Weights of a small mixture-of-experts language model, trained from scratch on English Wikipedia: 858M tokens.
Below are experts of layer 5 (counted from 0) of a mixture-of-experts language model. Rows are named router (the router's row for the expert), up (a neuron's input weights, with its number) and show model dimensions 0-223. Each number is 128 + 24 x the weight over its row's rms, rounded and kept within 0 to 255. Numbers have three digits each.
Before each expert's rows: a language model's description of what the expert responds to; "mostly gets" lists some tokens that are sent to it at least half of the time. This comes from a sample of Wikipedia text that the model never trained on.

# expert 26
Prepositions linking nouns. Prepositions and linking verbs after nouns or verbs, such as support for, due to, signs of, using, allow, regarding.
mostly gets: " using", " involving", " allow", " regarding", " provide", " causing"
router:110142173140115135123133126161132095122143062128100129112126086127132186131111162132109174154104115118144107099102107139136127120113107118108166133124108153130134148123110150143146062127146096124091102156110094132169139107095099101160151167151146130121186119105133130127129142150149127132131145057154109115155085119134110138142157126110140126161131093098163126134149107121145071162114138091101077147129128136146131107117097143114119117167144143151150114105153149157081125098151132145137122175110147168121099104110151166112164176134144157111104108117162116135113125127139161112134156136118160173139123135155082099119105163111166130170111142111149169154133134136160123150136
up0:133121117095115157136112162132137143099113178121130170159134131098132120168105132167092142094109099126149138139142161104155140184167154143097136171132173129120135072071112160174137140135121122121124136111174090096112100137139120110147185144108127094122145152142108131092164134094119145112137136136123128111141139105163127151145130132127103127118129121131161137157136112124145124128147122100132098121108103160156110101119130121110074122113136113122151117140103126105110148164155085105108112109092186136117149125157048109135165093121126148120114184112117113161142110147134149135092152128107162193114147132076132141133089136132133138148159121160126135101167107104133149117093

# expert 60
Numbers and size adjectives. Number words and size adjectives before nouns or "years", such as two, three, several, small, large, short, full.
mostly gets: " four", " three", " several", " six", " large", " two"
router:130124145137175119127077134147088111106062096101155201135129109107122161136092178124122179151135144122163150107150109148154115106107149118137168104122100079108138199154111154158136087145138098137134161128143115061174139121123143106118140180136086118108100127111094170178120176142132157163101129133169102116123112123167108118131154108101114118152126136133152117120116126105123123157139124135103107150127129104152139101121061124117139112122133135164133124129114129107115132121159136155124122176126147153088159178159121111133148180157102120094105109134178105131129111108130104109137147141136117144132135139135128130101143146129162105155128129145145136146113137140135140139138
up2:098093123132138124158104157177068141132125119106136155099136125160147164132155115124100123077128099094129124137126138137155105131135151122149120157163111088085123162109112127088122084190136118127129126099102145132170103094123129120122084135155091127119134116094114126132102177105130120094109086131130112186138107094109109173095137121117137132138175101146180122153120147088163105107159134122144106149135092082141149147137133085104129110133144134173055153098117151114111132115139123107159103107143141135129139110119125104139169132107093140126156151111152116161108148078146088147129107126097135093130146137183144147104170149129118141118122126126143136103150145088130119104123

# expert 9
Activity nouns and stems. Nouns or verb stems for actions and work, often word pieces continued by -ing or -ed, such as access, murder, paint(ings), improvis(ational).
mostly gets: " access", " murder", " sound", " raid", " press", " script"
router:105140119146123120181128130134168118116104083108090132157139084117156134129105150128104159117112114144156147123145118106126130110126146135106139113113095136126135177139110148137119090140135080135137119148127132148118185109118120121123153183153126138129100138111129147127119131122143144121140196064146148125135139140164110145137157137102116117188123078131112139151150152125103078185146113124104116161139140157121185106124085100157086136155113133128120120086145151135148122089174160141124106147135140172126137096094112097153127168127139113132098098142155100158095103109157145131111175129080117127113130133100129139131106111120183093104124124084164128158100112105145080100142
up0:155119093141102121159142148117131185129130122139144134127125130097132183087164102112110123165120111122098110126133108143118175124133093131114109109093073115139138153169122093124149090151111124116161135081132117127112158186131143129175150090107139075118137154117122173127145123150106140165154135106095155132121135130129133170126159132149122166140123098115101108167107095128160080111103127118106121119130133134142091128157111149141117105119060093136103125111133112163135144142095138164151115142125151150147117157109132125146130149094112149147123117105128102119115129124109113151144135125087159097169097148133132098189102156132107104118096127142165100112058106143106142095070

# expert 33
Pronouns in conversational narration. Subject and object pronouns, especially you, we, me, I, he, they, and the verbs or to that follow them, as in allowed you to.
mostly gets: " you", " we", "'re", " We", " me", "We"
router:110142085151119107108145145163159117092087111101126153086146123131116168157116130112122142110136140104110114098091106089147130110126133140131122123169122134129085169126149142119106086179138149124107122168147116120119196138079117098119120157160104112143133093107118146155089129122147125125143140101121149121137113143119141181131158123116121142186105099122105126134114146150142071137140089132162104149129124129173109117084094094139092159135115131150142120087111127151112110139140128130140130152113134177073115155137131120155173156162119134126137129128158131170142127135106102162145107132134167114129127142124135106122128113140165098126043129142171148117103113156118119167201
up0:072108123163104129140143116163106151082124144068093134129156160104120078126108085102145090081120115114136132107119129139144126120162111138129117118152198136159139159128109149117128118168141110093105123130094147123140125133139139125150106183103114145109112111110139104135131136123068133102121142120152122162145108110133147155161133080081111118124143097123117150144109106151131090104111082155105124127103091134147127158085138122098175111126128096124113147149144135112091167136110168110110089173136138155118158118119157132091153117115138120157131186100152115097111087114114139132121132116125164114127096155119126166171087112105118141112089137123145151097074124166106133136135

# expert 49
Building architecture descriptions. Nouns and verbs describing buildings in architectural descriptions, such as roof, windows, bays, brick, storeys, and shop-front, hip-ped.
mostly gets: " windows", " roof", " brick", " tower", " bays", " building"
router:110161138153106157136105133155115102111129121109149150138146113115168140131088177127130186170151159138166187060132109145130117119137115117110143098099118163134117133124125131147125106146138123134108136147101128113137171080104142086130117122136140150100170124121135124144126151126130124125097175105144128106112152155161109143145131100135136168172134126151156106143153128118138114127078105087118144133169132102135116116092071153098123132164108125166128094103100093101172168113166143138133126156119179178101098161095140111112144118138165121107115093122168104104152071109105153131104143165118130163094131142165137125124121125108113091128113101091128097143113125153121151159143
up0:156140109104137130116149099117120115125137143130149130152084150110114098147144128125115119099120106126125159153176094134135163162161122090102097143140158128167150169125134136116143137129129119135123112148117114131147125115193114149115145130153124167149170115156119125145139117171131090113134080169164109109137116089100130156116148138062119110099121141108109171144091112151136158122113094099161160131102125113139133139079109097129081104128108093114150160125163101095136134183133120131102152134122122140118120136134125158142136118122130131145095095080165142200108160168162148074143103124138098127111146134099090139117163144109183092143079139157135122138163124114094154130150

# expert 35
Indefinite article a. The article a or A, and word-initial capital A, such as is a Chinese fencer, one of a wave, Arizona.
mostly gets: " a", " A", "A", "-A", " Fa", " Another"
router:126118145125128092148086153110094132118062106104143164123137158079109167118122158118101149114145158111117150070132102124147107129115103143121112131141154129131081176174096122141120071148146133130080148118088094125129153133124145089121122143121146140134106120131142138187148108142158091128151149121134106141116119115164122124121122136138084120140105120158175103146107148140146113096104112090142108140131144142180139109110100083145106138149136111108142133135109126090119142104139105135179113110125130155101157090154113107133145132129113165120118091112195134134098108098112147132116162145106153210126142131142140091074136115119144103122098161156149133138080149109133108135106
up0:122169067137134107156157141122156116110123129136141133152073145140124123105131169119125118129165139096137174098142116119129122105101137128137104090165158162118166156108120074103154136105118090099119136130116151163101151150119158122133129132134102178114161125148108118100137106170167137129072111149163087127123136086150120113114146139098136134130088131141128108155100095159142131145063123084150100166135148119119127145126166123143132140125144129129099133112097142098160157115179169131122151119118111112107086168096125138110106114155131142202093106157126125157129158126143191167160180145145126168131113125107113142126140167139153104139148111140157142122127133129131152118114

# expert 0
Surnames in names. Surnames and final pieces of personal names after a first name, in lists and tables, such as Scott, Taylor, Sw-ain.
mostly gets: " Taylor", " Wright", " Scott", " Russell", " Moore", " Hamilton"
router:139126126165141112150103098136118104093128130102102159089137106125178134156126123155094178129091154146137135133130095131114117114108061128138119123158111143118106138124134134142121117140181113149071121124150101101153158123113166116110149142128092097083139133078098134130109157129201123146088143133134099111141173162157146138148129138123111121149132106094150144099109113160107116154114124131114099157134129127123155115102115131097118130172151129170122138085121143098116151095162162199166120169111192122110131107069135133113143121149149148123139112108156092106096097138134109154145151127131157156076134133156136108092131116145169108150100132131128125137100107121134143144162
up0:097120084130124078130150117134144135153155112110091150129126159122132142118152133144129141109107108110087105143124100134111093134164150118132087128099140076119096136146122107138133178109124159179125111119141115161093145138106128123140114163131114163164135114131116158163086112099164157159080081144110134148184083130121147090126117107132107155147145128150156133145116079120121142155131115142095086120120115135103176136077117111155108094139128153160188140109130135100144117145100100117121093142219161157167151133095160165131140124150111147126127129129104141127130173104143110125139134117132145126078139127125104116164118118100142139119064120136141151138138123153109157124143

# expert 30
Demonstratives and year spaces. Determiners like this, the, same, That, plus spaces before years in lists and some mid-name pieces such as -ri-.
mostly gets: " this", " This", " same", " rather", "This", "complete"
router:109103153141156111155103163102134143103101126089119146120154159117128178134081159104085157151109149104123148102130105140145131125119099144170075137114131155119114177134117138162123094148132118159147142151107114095114154108127150105104134137153142092098122099106127155149144133121153088124133159101123113101144116143121128160111140137112125147122121111156183081120154160122115129153099088104122102141135134148194169097114078079109094171128169133117128132120105093128109145092134123164143117154080148178098143148106130125131146157158119129138122103151169118138115102088139119151136123123104141172121125172157122110133174122094145145173102168136127152154124156149155127116171
up0:135168175149147169154125126104163114136118132100072123166142088127142111080115102122125127147124127098145151103075093123130130127076115136139126145127116095111123152117110102179179135132141150098165144136138100131120131123120139114133130118116154160158131091137071156133138101134126096121145103159121136121125165177150147135156170109130101161112146101087125142146128105124127133133098130152120109164125110159124150159112090140181123152112105080118130135085165151120091123163135084128137115150080113153148158151147092118141141140122151123181123138132129118129108109118121140126179125132132118175077118151078183116126122139129164109118085111146113149125093088120136156161115

# expert 23
Pre-number symbols/spaces. Blank space, currency or minus signs just before a number, mostly in table cells and stats, such as US$2, £, −37.
mostly gets: " £", " ₹", " $", "British", "″W", " Bulgarian"
router:122124121149143105157116155097161140105117129081129158111169145095143168113088157128086161140115121095131165096128098126145109126111098110120103106126156109131121148114112170153122067152116118123123119146116110093099155102133161089116168123134133118112097127114139160139127144148169091137129159095148102095147120131133126168138152156110125125112139111156154086127143171095150110155120102096133109142132115154188129101123065082132099171146153113134143116147090117134137146087132132141136100166094143167084152141131137091120143151166134130123130101125168110121129110103132155141111123128133164158145135141115130072098142082158152114168107165139118132165083135161153121123169
up4:121095090083149138108114117167096129150090105147116133106081155117127132138105092098141176101124135086101138094157148099134101103073133129149148120177145170153151135113127130163155117170120135141146139089129121115094159101115146158127108135131151128084125164128170158107136133150126152153156135119118133117116111107088144106093136142112103144153088126146106079153070165123131137095142092083109105147089089122118130129131101106121088129086128165114153111159139114121129115157117108105103128168122105127119170103162134108141110065162156130127126114099109112148133124123148167169147148143081139150101091139160133156129129121152113132153138122150142124109174119158138105154126

# expert 56
Word stems before suffixes. Noun stems and word-internal pieces that take suffixes such as -al, -ism, -ic: behavior(al), incre-ment-al, derm-al, color, development.
mostly gets: " color", " behavior", " accident", " Human", " Development", " sex"
router:138102140175134120154113137101142130118111102096066115141207128067173109143091159130075147130157116129145137076115113103130119122112091120132092117144178139120134159162126130135113102114131066151143094148113125145146166098105157125121111109120129123131108116130139136147122185152167156153136137085090127114128148122111142150108153151116146135150109099136138114147146153130106118172109091126121121163117142105145109119131117107123086169153111149122108112137148122127112106130116149133146115135098126193126136096108094125134151155112135097131098128168161090102100094112121130109102109146137138156115176122166100131106128130156113134108105129078110166119076156185110120132128
up0:135147136183137151134086132124107066102105147128149123142131139104133160157120138128134173123171125126112111102105145135082103145117129110122104152180158099126143127129130122107127133121107135156143142136099126125099170143087108086118123115108107134177141096097113103134156114118166148120139125148127165197124164159102105132173084142111151106085132117092125165157138128150095104070120122132114130170167124145111128151132081084164145108128147121134144090156143130147083106140127115160121140140154170147164113139136133126141149086088088117126119159147093115174134132171110159146095128102110151127112146144137132162089135164113092127148117152126174112125122130161112108155118

# expert 10
Slavic name fragments. Word-piece fragments of Slavic, Hungarian and other Central or Eastern European names and places, such as Kr, Rad, ič, sk, ov.
mostly gets: " Kr", "č", " Rad", " Kor", "sk", " Bak"
router:104142167147144109144107099109142116116142101094132161099130117113170136149125151107124159140119164130166154125132081113150149131117088140169154100085104144098092153097113178121130136210098112151109109177129111124162178116111132114100140126104147117120132083137119144167159175121202125146149122126159133123140125109153133150106160142105152094094128146155118098147154142149116127148095070134101108137142127156146108116106123113146091197150143102148127107105119109123103111116118109154111117143070120138107090119133111140153165140126162169139105109157129083159101117129136118153120157091131151107115091165126130098138133132157123132146138126104124133127139117105126123167121
up0:085167166149164160128116106128148110136095138087131125091142157108123086132114123118130125147140113136146109133116097114172105124137151085124154158144128109116119150112146142062144161108116149164084116152136128111105128117138136129150134155147102135160142101132141101111092119128138078162143114173121084119141130111137159110130126117135090141129131153126119151125156151115122128112097130108094147133103125152113178141056142141118141126103150151150150129119142140131111097134110118163150140121069132146117146125139168032048130118131146174119133161148140101098124112115124081130110154101118138085157130114187117076086119102124130122146116135147131139165125103119113119113127

# expert 15
Sentence-ending periods. Sentence-final periods and other end punctuation (.), .", ?, ...), often after years or names, before The, In, He.
mostly gets: "\".", ").", "'.", ".\"", "."
router:107093129148128131148116115093116161085114126097124169155166129119139155114069176105072150129127148120116151103153100157114119120114096134163103112116147118114126181141105160136127078138134109131132096128138130107104162109124160124121174144147072117093127111110136165139132125130149108128145155119116079115142137142126123160130135122108119129121129107156186077133138160105134114154104120102129110160129139156167119114111077079120101155147173149149173109112100144161147135109135119153126101163098155177078128150130113127130132144144142142117135120100187124140134095077147138117113137139114178165144130147154154093107128140142175149161100142136132143129123139152143125179159
up0:138108134139148120166085088126139118085105121107126143122099083123142101091096133138090164132085140048136120064167114118131105122120141136142104150114139122112129165129130133156143117157140143110105149147132111104152121114141107129166135141131121076109146105121109168110138151120160117150109110100118115086143113161118109125108132159102154110154172096113125133123134076139135107151096083169113103116104162141136133125147105126118120112154129086165117127142106153091121150164167125149164159144129161126119140185117111097161161180121111139147153108107138139109086094106110155105118125160132161166099117155124126102100112154145134118147086105100153136169087135118153163133148

# expert 41
Taxonomic name endings. Word pieces inside or ending Latin taxon names and biology words, such as -idae, -inae, -us, -ana; also fish, bacteria.
mostly gets: "idae", "inae", " fish", "aceae", "odon", " bacteria"
router:151162121154101157145127107117137139070093103115087144107113120117112182138136137127096212162114125135138171085116123108109106133115075100107122148168139126137142173129092136159099112160170086168133122179137105139149168112128140132165160188189140120120158133133123146137117122159117125170139163111161108122155117154128153148134131108139091096141134128108133131142105137133150146141121078140109130172106104140138130096089108116131115123154119150111130138126136108115117139116167116123134149166152162164118151148116105109128166131161143142116103122121131124093155082131138119125140143111089180157117130158132097136104148131147152120143109120097158137167142148147125152186147
up0:110097137147133183157153118147128093131108154086123091134091115138146145179094119171131151101108149130165109098166138074120155159110164118136131129143095149110096117101149115087110137124116127118088124121133133122133140143171118102136162120127123145124134134145083099123153159109128121074164163168164123157089085119144151134120119123131130146135129164132161144132137125135110067119123115147140157100117105163095108129155165069116122122139115097097092105118131115126108109116113132157126101144141148157142114088120106143110139121163165105125122191144160131105106116147100098157110152076089138083115152121110107146127116187134166145136154115131140147093168129168127138150126

# expert 22
Awards, years, discourse words. Mixed tokens: award and nomination words in tables, year digits after 19 or 18, sentence linkers like Thus, According, which.
mostly gets: " Thus", " Awards", " Nominated", " funding", " Award", " logo"
router:122122126153110127148107158098125142076125125090118156117153152108142150119089148089083155181135145107118139104138091139148119119114102145146102128120146129102128172165121149140127076139127117157118105156088116087107150118117178094123151140139136104107125098115120159168136128105154102136160169109130101102141146141126108161139150140114149136121125116162176084129115164117139117161133111109131099160125149133181154119116069073097103158146137135136148117143092104141118136072139151162131115154108151169073142134114128116133152145164126156139135099135191132141140099082145156106121149143118155170135141155140139109097160117145148125182099132124123149133109135148153116152173
up0:157137100178091112160158156122168131134174155128116135084150099095117131146105122124119122098116138116121142088116090196149134136111103122111124080160123108143089147110136125132138136166226113152133152159141106142166126120122125133123136144130155115157135115144172175143103126116135144150130091078128143124152114095118127167109139127143134107156120121106119117129153148148170118128118125105114163202132140109134138095148167141144094156143098123122116104093116103118146156161147132138138150187119138193138117079112088095082138165142098159149152143108136117115141099137115099128086133129109152122129133115126142141126119128102138139129122143108128131125120122088141120067124

# expert 3
Possessive and personal pronouns. Third-person pronouns and possessive 's in biographies, such as his retirement, her divorce, Rob's, often before life, father, first.
mostly gets: " his", " her", " His", " him", " he", " she"
router:094143130163117087109090129118150095111083081118127154098153127119141173125116100110076141135129147146119132119146111094158134094131111146115112115130136136131111149128113134140116130158166137150097132163127123101148122155138125125118145144135126163110100126121146141134145132122131123127126139090112142096125143111099129135124155134112141127173114113115131114131093138145114103159106089132122101146123152121157097105103079104093128182149150113172131126100127141110131141059177140142159138179100116153092108156144113092168156169170116181156139137143203113150141151148099088155128130096128181149067114129148099145121131109138147139173078122112145120109104138182117097155131
up0:158127178125087187156112154120143087161111159118121147144136146141136096109119127131161145151111151117099139167091113108131104137108119089154153114144084143113126113124090116135129103072128106154129129111117076163111167150129130122125144147153106083134175173157144132158135172135121129129151143112132149109084126144079090112146108139086134106075141158108126114130101127101170171134175149120137142148142119132115148120095122143130104096135122115110141117108149135144120154152093098131159156124128143130167091114124141123108094129118148134129160163096111110147149128108098127143053141142129126082179130163112129093148086148132141129105133142130184137170158098111144112143116

# expert 21
Demonstratives and determiners. Determiners and adjectives after the or of, such as this, same, these, new, following, previous, certain, often before year, day, time.
mostly gets: " same", " This", " this", " these", " new", " next"
router:108094152115144126129067153109144102113122137106083188137137127111121158162130100156102154145105157111143160135114115115109108128106135165140117135127129108129144184056122127152153092133159116162134142114143101118131126126149151115106113174139133131120105117117151183130142161143165093115149163095118110108120129135112146123154153094143170141149099132141157106143143143116076122146127109109138097141165132133151169106105082130096109174132168115150120103137138125114107122090175129141138145144095150172107095144127140143135155178128116114146142146103188139114093108113121137151131139142112161106156078146137138111100167128099128158132103172141142187132136156175149142115135
up0:107153106112148112131148152103152110094104108138095171135147106131103102079128128146134162103128124119159084100090123093112094133101146128079095090140108174145130146103104144099173110134121132129119133125150070123108133166159088137125125180129131095170135131129128140113112158113156106142107148137168106166121149129118124186096091131151165146162107137096140132142150094090127128130083193120135088158200115112140111119134114161126123140125126118135133137142112143112136089151157141116152156127132123148122144137137109099113125162124115140102127114161145143041143102123142116091137132103126113125130119153165113127162123134152088124144133134120157148127084112155138097178130

# expert 25
Foreign name syllables. Word-final vowel pieces like i, a, ni, ika, wa inside non-English names and words, e.g. Sus-i Air, Tren-i, Am-i-GO.
mostly gets: "ni", "ika", "wa", " Anna", " Ali", "ha"
router:149181140179132121124092102120100130111130102096100177121135094083124160133115128096077151150118140076151137105120115115145143143129114147126087123146127128119097152157122150169136117157156128162141137167132096086162151123097111113130149117168087115089125057118125169137143147137174131191126152119128099116112109112106122134157133143106145160135097035105130116156139124144115146129112110108120115140163146156154152109127129118140090165171119095150141100153143142121095144081157138164141110150110169142099144133109096088130121142144134133142158131141144135130139087118149120119140130126119173142071130146143097120123128127136163140160096131126154135127150140132106108152141
up2:111108149125107157146155121115127138156135159144175110098158128116146132144165116134124132121124146118108107120112123129096130131096093122132155160110172138172125141181120123125103096120113115111057084144129108127112109101125107099198078138133068146130165129150092163133113125138148118156119120129105121155139158132118087133144136141161108120119141152126118149115094156160112136052155104080138121134143136147112168143139101148120149177109165100151101101134132092087091186141104147160157118107143136119123145151126117086119154108135130170174107109094121110099150104116116140117146135147125148142123120118174147123151101060120136143122104125128111173149143124118105111148104

# expert 54
City names in team names. First words of US and other city names, often inside sports team names, such as New, Los, Chicago, Oakland, Dallas.
mostly gets: " Los", " New", " Chicago", " York", " Boston", " Angeles"
router:125096132155143097142126133142128098098100142116115149105123117124150139174122145094089184105099114138173105137122092118135114133088109147160113120121124094094146151165133143150140132140145118118159127118127092089099126113092136100146160145172130119100100118116082154175098170100187125146128133148085104125100152119098109148171124128156112101163155117125159134114137193110106094142134101135155102137151133160133153136114095105135100152143143095169178117141137103085135126128146105181166082181116145133110126165127123139146154147141132148156155102148131123128159105117133127100094163100098143143152111150145110106136126155123134121136125139114154126146098167134155122167179
up0:106125137126113118150116128165117119126084151155128125134129150153190138093104137129159120124134184169088095102108125111124163154119116183120116144162111145105146127163127084143164101188152124117133150110094115092155087136099131128118093143123171140158131140152104132129173120122137104108120138173152127107128121160160109107106136161128108163151081111124138148116121083166120145102097088163143141120158128111097108107127151176125141115142131099142152179128171114171139130135101131086175107098104099170159106102133133128134112155105114136140132091117151103129121126122114145140099140161162121155105085163149123144133106149136107102139166136101128136156164114176102120135159

# expert 47
Common nouns, word endings. Common nouns and closing word pieces in technical or general prose, such as team, user, patients, Participants, Intermezzo, cerebral.
mostly gets: "//", " ●", " user", " patients", "kel", " slaves"
router:107097110149114143139110130134109131101130122131122134102133147141146169124085109098107205145153123126128155095145135130123145122100128102140062144122117121123156160118119130169102078129105100142132122141126123134105125117120155105107136115155082098098148084110140140137143146129118104152113162096138122105163135162117093174089160141094105116152089084146138116136128174142134143152118112096104065146121142122162123075111100091121093118146145144167129124125103098120113103109150160163121094148095153171074107135122124116154127148159138145128125138131142128138115067120128142112140138135102160140140105200166146070111137071129132139156110122120145151127133124104145148130168
up0:138151131092142142104096131125152109163101094125132134145130106128154100090183102106123164104119133133114100116128114129109146144171098105114099083081156118134063131120145128164158139139109140104116140191060090145125098113101093155092109105167151116114146145112111125101155081093131109148095073125170137136160104147124128091176135112138153121164097141106167165111149134164084137140148154122118118104148156131127143106070101118117146141178138167122118133105125106104110104133172109135135149129136135128132128147109138101141135106128154129105118132156126092143080122118118116115147123124172098130107149129142153107114145118099103133169156125137158144158086108115162142134134

# expert 53
Infobox field labels. Infobox field names and their colons, coordinates and born/died markers, such as Coordinates:, Born:, 40°41′29″N, Recorded:.
mostly gets: "°N", "″N", " Coordinates", " Born", " Died", " Binomial"
router:086142133131123128136113133128139095110090138070149139114161131157122157116096144119063159134123157137145157079133080104158153113118117186096128098150144091094127121172147154138124131139108104138117137135132097134157128120116166116109135136098136114120144100144116139138089132126154108138165141138124135125122149146131101119121116172134134125148166106159117095142089164132187113117077118095129136184123117137177114092111122120129105183124142153167153093106106105154140139111146112186140114146110136163125132132096130109165156159130149150144143072155152127149106099107128123169147119105131134126110123158127141106133181112152160136119097118144135166155115116184134186115135
up0:126120137101146134112125127113178141083158113131116132095107102125079111152109119119139123150105118162096118129111104162143149148123089155127105114142138127129185154120108098125133114124144164164145088075077124099108098162154134119145133115137120136175154129148134129104068138165160106138115094139118111149144146139154164149120174153152087136097152096103124128119122122157168161123085178079097142118112142139125157110136114126107145150146103120102156098112146111122151091137143120150143105126086102155111128137107161123094069096144142166122115148165122118159118139131121111154138105128107121170130115172161139159082162159123125134130101123096179148103122096150132163124094

# expert 48
Substance and material nouns. Nouns for substances and physical things in science and medical text, such as water, oxygen, blood, acid, and chemical suffixes like -ine.
mostly gets: " water", " energy", " food", " river", " oil", " acid"
router:163145135159117116134110139130112119094086115106152139107115134122136124134110118116107200128131129152144179083133118154143106135111130108108147166140142128116132137139107159176096083173164068145124149142148122134104144119112123126152169158124134089107127129133142141158119175116104131166117164083176092095135135140150127150127153131128093101172147095118146111164134107121111136192102089130102116161133123135141098099107091113150129126204111142156131121121145129123135121150142155127124099165143134166087113146081132113135194164121136133133110084111148118149125076136110138146131125124102157121143121124152120108121150093159149154149104119096118146151156162134140154141175
up0:139150122135154148168131110095133158113154126124141106139130110110135132115103150139152135107127164143135125139152133133148124085139073082144118158137099123092117136129107145148121144136124125100165139136155135115133132178167136127150121115138120134159140158113070123134091089155119123146110122166105112139137143124110078141130116077107124125134128144173128135156132093154152104145106142118135091142086136134085142123140156084114172123129206116095066101147162132097106161132184095137141136137135130109149151128119150151108115092109070135145072134101124125093158131120167179115118135113128135142160138115152107131167139080172159127145069119103141096142110088140093118133141

# expert 42
Definite article. The word "the" after prepositions like of, in, at, to, before a following noun, such as first, United, city.
mostly gets: " the", "The", "the", " The"
router:134153137124132117171092137119122101133123105105117154122102138090135166108117163098101192138114157111166160100143106103119111120131099163159130106108132115142092160137128115117156126118165126119129149181111095093134150128111123073164129153118123111089125129110131153151120150110189111140138177138159109119117105109124117144134157108121149136135138096157141121128151125126156117138106096141153104146163146171160160109099060116146100163137150119130169108134134153106113140115153154136139125168110168132124098135105098118110155201140137149164139104159142086159126151125135142113122151170122172148148145172125132104125142112138143117122078167084129163135105156171135157152157
up2:154111116117134119139114146166148149119182113147112132119108118119166096118160162117129125116093090127153071143162115141117122137147153126121129122159098136156105161172105106105111195177119123154142129130154105136115158146051089095158161144154108117123138132157144133120148081114128120140096113179108142091088124152095107108113125096120109102082130099109117138175114125123109095137096123143124147165112103106143083116133142127153117108135123102132144132129140137120116108115100126092144101148135117075135141132120132084119078168159157128158117178124122134080141166122145107143095127128085130182111096165165127126122154120109121131136150119097152116149163156149150125106143

# expert 8
Verb particles and objects. Words after a verb or subject in narratives: did, do, able, away, together, along, home, as in was away, along with.
mostly gets: " did", " able", " away", " does", " do", " failed"
router:126138090157121123157109135143118128100136106106119151080118084110140174121114125175128146149123162123144137094121094117137128122092094136160132134119146114103127121153105119120098071146136158104104087183166091127106127126139140101125134153153129105130111098112123148147110130161149113153145151056086142150135118132089095190095129135135121145155096125094129118112077134180145091133124099094117127139163131134159141102110103127090118173130122146125109109111124129133112138152148189138116107183091145151101150150133122122164176177138130105115121114129177130118141100123137093159157126093135143145143109143119116129104123111144153094125110126152109152137114098128142140133207
up0:088137110139129143079172097088140147125153106118091147127137129128150085145142139138073156172115152150126095159140095125149145128130139173158141106124135141122138135138081085154081122118147107132161090132128129155118119125110133119136145112127106118151138113143121139137177153046151140153118074111122134146169138112125094103129115131142146138083162134129139091101119120144162122106135075111140122130123148148128156107137116130155096120147123108097134077161075165136166082147125139085132157115142121113128130104108129138145102151104113119126122121155141074129126109135117082131155142127123139187140095175157186130105105118152154136119147118157128119067129160154142142123127

# expert 57
Person description connectors. Commas, was, who, former, born and -born that link a person's name to a description, as in Roe, former MLB pitcher or Marcy, who led.
mostly gets: "-born", " former", "-old", " born", "who"
router:128154132158137081163115128130156128123100135115076124128121105121165125133083137098106142141104166111133153103138093125118143116084112145154116152150123149144088135152150179170111112135121159143078130162096101142142152130111125101118137166128117135111103130108131160126153150142130120129141116115142137105151197129137121112116174136151136142165103126176165145115139149157140077117107087098145105139125133137154124105081079126124067201132108139131136104140104150113109152116173132146189104111105132115092090133125146114130148146152139157122156128158169104118139118112120108121108149121122172149112101157138144116111113093160191121148106119105107158117084159147140133153141
up0:146158153110127126141153135158090132102125132082185104127153127130129093101090137152128126125102181097128131125153107080118154104142105117151120114175160153135117128155107148119137146136108120154089126131106110094164176113145165120139120170117141171139136097122157115099135173146127130120111140121118157096134123087090119112153157187103152145096137114130154131085119084106097115099131096066109140125136108118140108103138094116128138149157129097130121149134160143072104106144138112122108106127096116096085100156082135147131097154133125150109142161151144149109137091129138156191114125157171096145074117150094128127175105108144125141129135120101143135130118156132116121118169

# expert 61
Words inside titles. Function words and pronouns inside song, film and work titles or epithets, such as the, You, My, Your, e.g. "Louis the Pious".
mostly gets: " Your", " You", " Our", " My", " Got", " Are"
router:113117142128119129137126165136128093124127126121085145138129106125133166172136128131115129130133166083151131098112102119163105088146113155132142074130133130125118169128130150146119102128168095150129112125128071078092160109110101076124119158154115126117126093123129147153149133158188100134154133098126106116119148130143105115144144128117112140135149134167155115116142158141118031106112101092172102164139119133149150093112122119163110158155143116125152100127127133137149144109122115120148137150097122154087154157141101093177199133150099133130098122139135099125148138121120098113143151100075146134118153173115120118118143096110110127174097183152146139126102166141126149158167
up0:131122155111124117158104116092163085115095080167135177143164134126095096093156105105121139109085149076155149123120126133153145101158119115138128123170134114144128140099121131139192148118086090141123076125132131117115086124121125122122095122131182120165114115122134135116143113119129109157170165154172132144118098136129165134122110091146140130120167173160121150127122151117075122159088142150108112108115160099149134095097119116113140138151124140106149106126114128092116170111161126126101122121078101106125155112141135156126075127126129128152082157125129103102129125069102155170147117143108094101113078142099139131115111072139114139116105133123125180109135159102126126120101

# expert 1
Prepositions after nouns/verbs. Prepositions like in, of, by, at, from that attach to a preceding noun or verb mid-sentence, e.g. "fairs in New York", "song by".
mostly gets: " throughout", " in", " during", " at", "In", " within"
router:138131155123133115105137139143121113130100071117089117138148123131155173128059163117102145166109147063119116101167080135131117112124041143109167133125097140126110136119121128150163115121134104140109140153130094119133162135127107108147144164140139111088140128112130131141146164105176124109141194105124097107143106098164110140115133177153141154157131126136124144133145148100159097125091108082118071174124142156125147087105121119123120160149131128131164088101176109112087127109150142159170136126130123137124105139125097112099150176148142147126147079152134094129135111123147143132123170158090165156125106138108117115103138136132105108139121136100155122142105147136129145164134
up0:178106132108169082120116095138158146108154133110113120105144178086142083085151113169144118132145154154125112133128128125113102156096126131169140139133124151109144121134085140142108122153143178136149090124161116109130166114141095138102084087137164129126143127109142089119135142138094163107155139128147121123113128089119136131153124112137187165122160136089139140148125140137137162114165114138104103155156149101121169138145128092109135120147133120156111135143127126116105119146144091178084138128180105126113151129142083152144126134124161106116140092119144178139109188161149104106130086113089170098112125150129111134060108148132181150129170121132129081129109131111155143136130